config = dict(
    num_hidden_layers=14,
    hidden_size=640,
    n_experts=32,
    experts_per_token=2,
    d_expert=192,
    d_shared_expert=832,
    hidden_act='silu',
    moe_layers=[1, 2, 3, 4, 5, 6, 7, 8, 9, 10, 11, 12, 13],
    router_score='sigmoid',
    normalize_top_k=True,
    routed_scale=1.41,
    balance_loss=0.00259,
    balance_bias=False,
    init_std_router=0.0114,
    lr_router=0.000183,
    vocab_size=8192,
    norm='layernorm',
    norm_eps=1e-06,
    tie_word_embeddings=False,
    optimizer='muon_variant',
    learning_rate=0.00144,
    beta1=0.9,
    max_grad_norm=1.0,
    batch_tokens=[32768, 65536],
    max_seq_len=512,
    train_tokens=456000000,
    max_steps=9687,
    dataset='wikipedia_en',
)
Below are experts of layer 3 (counted from 0) of a mixture-of-experts language model. Rows are named router (the router's row for the expert), up (a neuron's input weights, with its number), down (a neuron's output weights, with its number) and show model dimensions 240-319. Each number is 128 + 24 x the weight over its row's rms, rounded and kept within 0 to 255. Numbers have three digits each.
After each expert's rows: a language model's description of what the expert responds to. This comes from a sample of Wikipedia text that the model never trained on.

# expert 2
router:101126125110160125146131128142133088082145157117115145153154104163110125135156127136135152123123150110140137128154141116139094130127176144118090129105129105134090138191100149142159114147137142112140129118130129103129118132158130090144139147
up0:124121139119115150161120136099166116122096114115133112123127106160102184137151108125127158148123147105125115156116147146107171166112130138139145116118140098150158110114109151150105112154143104127160165134130122107114140143111106126156139127
down0:129108122135141147138166172162125152112171121129110143115128122139104099098117125124121140133127130072124151136128118110176144095133153121125161095166124131160141120126130104091149143172130116108113119132102152101097137137082127109177121105
up1:131068117101070125099122120115157108110146072141139144196158135160090156140131143149117126124132172124135113122117134088144079125087126131140154126128107125147116143135108113126117135153103129151135171122163152115117079133115129133137137155
down1:139160098125130117149130135134113089189153110148098152106089146127156100119174174122095131095138119121152126146122132136111116127124075125116127146141124112116162111122144117129136108127113110171106164114160128063142113147123102129108137114
up2:141068129122105106145140114120109140150149135113115140110102125148126141145147113096066137145137149095122117084096148121147099150151070185152128104085129119120134155152114141145121151140098140075163158158143120084129138133109145126086127106
down2:090103087140110123146126111148102075130152099149078146080107127092092117131098166112144114111047174126176152121125122111130148124145122099139187134150170136104147160144131113109131097142191150149102107183144127112105124105160132095152106110
up3:122119131114105088138107113144170114061112139113161135181109101079112111178147110119172140157163131112146115134148132131119132124103140121125101117121117175142118175106147151135103059150151156133088151117122119127126117158160135154141158136
down3:117119118118131126123115091151114166117104141116148148115128139124108104152139120141157102118105126172126118156103175125148130104127162122166102161133131160143118178119132150115142090123086118147130158146142106134124103150140081112117154135
up4:138142134127095144161081127187146143137124135092130152127139163104129068137137142165087118132119141131155143124124168131142153083147129145123111165123129152163139153114101120127126117113117116092102108142109133115132159126144191134078146179
down4:141101092130126073127140126061132123145130114126163127133143151106109123123133143129128091119117123121113190074131125123136104121075154092129127137171130148126119134131111111158151139087172131104100152157095138133135150148086133125121128107
What it handles: Prepositions, punctuation and table bars inside numeric statistics, such as "average of", "total area of", "As of", "%", "km", "ft".

# expert 18
router:105154130118146113182146147159157211102150110130122137111103141108148143087157108134098135137168129128140119147142180124108176156069110148153161105116118125081124170131131120113137138138152114112134136119124104140138112127154131138121121111
up0:109122127140123112130127125118132138116110137144132119116155126143136117110178056094166162113106047152119126160186159146149133160128095128079153163129127141167133103141115168181122129120110120105120129086099138125163131127114145128151129107
down0:132140063113172107110080150133166117141116119136114152133125125114102119161100140130143126121126132158125129104153152142149133107156144146105112133166140156103105151136104126169181135097100103089129125093142145105097125090097137130103115081
up1:127113133123187085125128145133091118096115097161091120165151125142147119124155159095138146106094099109125110104153109104144077091138102117132142110100099153101136142122088133161123177110101125101139093105152120111104050157127129112113087143
down1:165050115125106147145158144089138106145100135091113133143177117076131123109112095150124099085164116145113124118140107117135154139117162134109133149127145144145148137177093117134180071129107137059110130140159081104163120137173114161113115171
up2:117123129125072099124110101139193185087135126138112103136142133151166113166123094107141119127119133141147110072112140103129165175177131135146129147130100092089151085116120150143146167145101119108125090108139124191100140128121112142107164113
down2:152170136149123135168134117112108152133166120146115119080154076164123131141107132109092161117090142161131109170099092120093134174133117130180119157074097122132132127152120098158092139083129087141100149171129106122117137113078130076142143144
up3:140166156116093106168121112141133134141170118137179117092133142141147098095101103131108108114102163123070113103114126066134145179120136087110129127115115190111099138133167128127151135130085134143116104128120072106069179082123142099123153139
down3:153124130120100131121142166140082117157079114141103101116126148140129133064124152090143148159109125107137122147154158138111147110149126094141100103102149132130146089122111116140158151134115175142128141126123066131125119109142144147158151111
up4:105142099124149142131125121140164130126168134150106156111100135098124105125169108126132118077126133144122145085126099153128126167128165146142144115105133143117133122110131107114138136102099142090104142136141142161108102123177123111152151116
down4:142130164101103110119127176142131139147105153108130094121088118150121102063149132102160129162190127086098087155117124151108088131106088095155140179148142097148148140130153117177110108127137126136126107115141104094117136148077146165082115164
What it handles: Apostrophes in possessives and contractions, and capitalized or mid-name fragments in titles and proper names, like World, Love, Fre.

# expert 19
router:117127127178129099180098132124108157123120151130130134154174156143141138113169113164098164111109164138115120105113140112134182150156132082126133131119110118118145090089108127117133107131118159124124129153114102116160123116162148105078137091
up0:126056108133119134113162123119174116111136163095086136120124134147138125138101140154108165153130121132141124129122105123132120171153103130165143146133112112097134061079153123131162090122081121144110171114112121101081124141139134123102123100
down0:163138149157090087135146132108155101131159143109088082114077084151132123125131138118126115130155087130139115169119121170082130146154115148136129135147114085136156126138148137139077125103141106135117137103106132143165123187135111164104084145
up1:135144130136054130146107153099100096112122124147096143111189172143141127119137154145141176147101080130122085172116125124074082133124139117097126125133191094105083149140114143123127149106108184131111148133095129112114107148164164122069115083
down1:106116111156144099138148118155130141135116153102125118164133112153138082113125140122122185108112135148130137112098089139136056166107086136074099093105122131096125137133110129104127157137143100105147166126145154085134148137136098133128113113
up2:129065107103146118170122090125143111136125124115144130112120122098122093084098132140136126170152110150147097147158112137089155110151132127128098115145097156097099095092135118131146079132100136159161157152160117087156168125112133148162128150
down2:135121126162147108109142084112112170109168100123149138155150131118092125097118145108101145090097120132129134117135129131120096102118131147100129126156108132111135144173129160106137160099094093059121103189151091088146128133085131173130094120
up3:127113131116171093128124112086150131116129150154132104131134141144112151166145109142122134059136114110104092168142139137136158137123097102142162163065144134185128131168121137158125120141149106117105159168129121103099171123104148102099122186
down3:116181155117178173103160109142158168146094112117133178141129083092187090106126154125135127128101137171131147109152099063157108126166119098143106154129091137099151157125118113161095174127106139127123129122122165145123117137129158119123128119
up4:135133129152111124138140164085144130163108100129188125111137127162123176096116141092157118137153140115125164105146112095131099104170104117102109146117117123160153123132140164119146118092134156138165140112143146120126118131133123111102073130
down4:057154119110132120154142107106097103095127063118138160129160161112110126116130151128136143143108106098161134144116117086113156059134136110082088133123165107163144143129121106156142119141158148099120106115143126116099140092057157119082166164
What it handles: Prepositions and articles opening phrases, especially on, for, in, at, the, after nouns or at sentence start.

# expert 16
router:137158114132129134115155135166122122162100096131141162112184143141113146138176118172150125147130130174097096121131142119108152091153123098109136128136113139083126115164129150136108156138124127144151121133099125148077150144114127096162147148
up0:139146143151112138156136139158105128106122142122133155136169118113138099088191154127149091146114130116126135137151118132151097179157121147139120133143131091110135102122154145091126140138135112096140141106104136141131174119116117083118107142
down0:102097178129105165110132140117148132110146129116108139157099093165084093108117104114116101203146136072139132153123106162139141086080125123133143100123094128129117119133142158147179097121143126122158130114143163091181117150141118123122154116
up1:120125124150118132117118123095126107118123143143138134140158080106112120172132145115101164126099159122133138131141114115125116122154138134134140115148163127129129127161097137148108129139148147077136095102116128092152148132134157125140127137
down1:130138124072130124133091145125079132119110112143101127088104126172102084090098119120144143139092109125107182108123116112146108113122078120184116113146107117160105095126129151127136118131091174098076128173130138114149104120125127131117139074
up2:150106105109109125111134099124105117131120139112128127113120116116123170122143123136116151099025132115110131120106127101130152156109111102165152102150100077103059145054142121155120162176117134202112148120166131108112105133138132124103108083
down2:129151091115119122142147117107149104096147119145130120109112158110098145118148100044143168117169122114139100114124086123136123126113106146168117112140105126082134126144074174130117102066111116104139171162120142145106167114145117144152112105
up3:152093120159094142122131090089124129161141123125110133166136136144145155129137121108140127129127107133100152153120079133127080160084131121113119135147155125101143146163132158084090168139079141127122152156136112106111118126091086095151153124
down3:161147181149104153124155129097139100173116112103118158099121124110101107183129155146144136143124117110156133134119114121094108144133121112098124110169076124133104076155129123105129147110152144112145136163099134123116084136105098140149158100
up4:140137118128094112123142134158207086162131087163166129123111167141144170137097128106129117145157086141139105147123120161088121156112142088124129127142132133154116128162161130134125136122133108104100133123153103129096157166117140118138119133
down4:163131130117139115180105140109107111126136108135119133143120093153115119150149108126150120100152130166095151115138096108141094106124095139091129130149158124099166094092109133103157110101132122098137130125145173081148092143131130120133123084
What it handles: Commas and linking words in running prose, such as and, to, of, from, or, &, joining clauses and noun phrases.

# expert 1
router:105131132085136128128114110146135171142113107127101128119146126149124133140145130149093133117117136105119150183128145153120124083150152102129121123087121078082142132114123132132143118133172126115131127120134121127106115120101157167080151130
up0:145132107133128110116176102142087172102113157126083114101171122098127134184129146092090066109120129158110137182122123171119111107112124112080147158095150132094126172137108130142127131126106113163130131144153109166144141130119143141112107127
down0:102127107109138184072175103148150148126128143138126118137151157135131117132172110115134138106161148122138161123126155132132128110132104123163124140134108163147124091114089112139111137068136157122143123096113115098095147116141099153127104137
up1:148107159093137113169109147129152110120151117124132130153112107157166133137115132108120133168121149137153093149134133100128138117097101108137111162145112129192178140143153155116099122063090113123154090133101133154111161143106146073149108143
down1:151121158103106150140144148121149146080120132121151120110110160135141117106127115143114120132072147146114149126135124092122120122093172097093142135108120154144124144187083105099134097099139118133161114140106114187116125117116113140106103129
up2:114107112153142144177151122142100198152120167113104108073083116102124130141107127121114122146098143113153164139128145122130104162140108201114153136088166135102168103088135153127131154113099128143087102128120123108138149100140167156159151128
down2:125111180170101087079118151155124118136136136131133171142150100126161117157070128157112116103152155123179123127139108131134118058130124142111118139150101092161197151102141146145159093155132115146158118141128122147047128145145099122117126149
up3:116095119141125133105132167135121118103142052153115139139128156100148125168142123114120105112129126159141129070148141172130149119135135155114120192144105095115081132142109129130146111140135160135089119105137135113116179128136146150118145118
down3:126132129111074148137131124161156111133138180164167136092129152133122099118136108115134114115098117135180083124106125145125141119122159158128124165139147129125107122128128102116082109136166177146151141127154164142119145119156153144099146123
up4:120211131121107090178145174120112147127113109136126149126146139154164176123131152139120131160169141135146135105129134102151142120127138111108124143122129118115098094097094128146149067127149117105141109129163137129081097125135106146128133161
down4:135111109128153146149117137129107144157132147114066129154111097128142116123140184151142064117133148120143171101108146127120134143123133096152130149142085097121157145127107123139133103122172130119199153112114112136139138150150085110124121164
What it handles: Pipe separators between table cells, colons after infobox field names, and possessive pronouns before nouns, such as his, their, her.

# expert 23
router:143131094160145106134058113168129095135135101118121134088150149127105151103179122150126144159099137160131159165139044121113138150131133149150118152109130188148136122069123112115140115121114143118122150153124152086129116140150121096147121147
up0:164170128174134101120174158132169126095138150130118076134120117112165137118104128138095153093117134148097053104113083116114170113158139125166173114118085108121089185128179159147127095134132135101147139173129143142152104103123132113087153105
down0:129105089130137136135115153148098095136144102163135142103142129109108144129136156131140146101112120112132119133139128171118131126106114138171117098129101126144154093131128144150155106113112140133126079125140139120152136094168137160110128138
up1:145056119125091147100127115091102103127128110141115169141141151175130081053138120117157154174134107127129133096124159124125084106195128141127146105192121081143128144115090116117143129137118124127146167141144110115089144137108093146138180144
down1:090102108142156130119126101159129158136069158105115151125084099140121123107126176123127087079133085116129131157127113099139141146115146112087093119149125111113151114162126143118163112108102103151106117106149131131115128114138119145118095137
up2:113140117146116110124109118094169121090124117131107120103182121172143154079154127116134138167113137112141103121099136096110107101098115124113125174101138180094160143134109137143135121141109154113112117151145129135110122147154141141085126155
down2:116141123135148148138103133091131128124143151133171104162096103160087093075097173134107087118095172146135149142115103127132109130119089111139145097143113143120079142164138094150113154138135129098106129181145130096099170158152138136114103111
up3:114178147089141125070139116134154129131161144118143156143129102148110120166121108079154120178115065145149140154111122112129095210155108111082112115129046167144152142150116124120125106117123139160140129105145109139109123153102113165100160108
down3:127122154191139119173148121142084163122120089154129163114128150121128103076110126112125094188122116101133152131122130107155109105141145106110078119157114120092132097110147159127121103110150167157100126107090156150131158161134101150114081139
up4:139140120159137114133125144119114167084102105131125123135141114130132115131138144131121135129082078122106087101145118135097098090137143109193152146117109158126140105086104119120087163109116107110133150137156133118178159119140116133111109150
down4:099133201118095163138122129129181160127080134156090115114110120095121124180159104116149122139089137122134133107137145100100104156115121124133141107079150064105124128095121158103098137103131127098115134109126163085146134138105108114188148174
What it handles: Verb endings and past participles after was, were, to or be, such as -ed, -ated, -ized, made, used, held.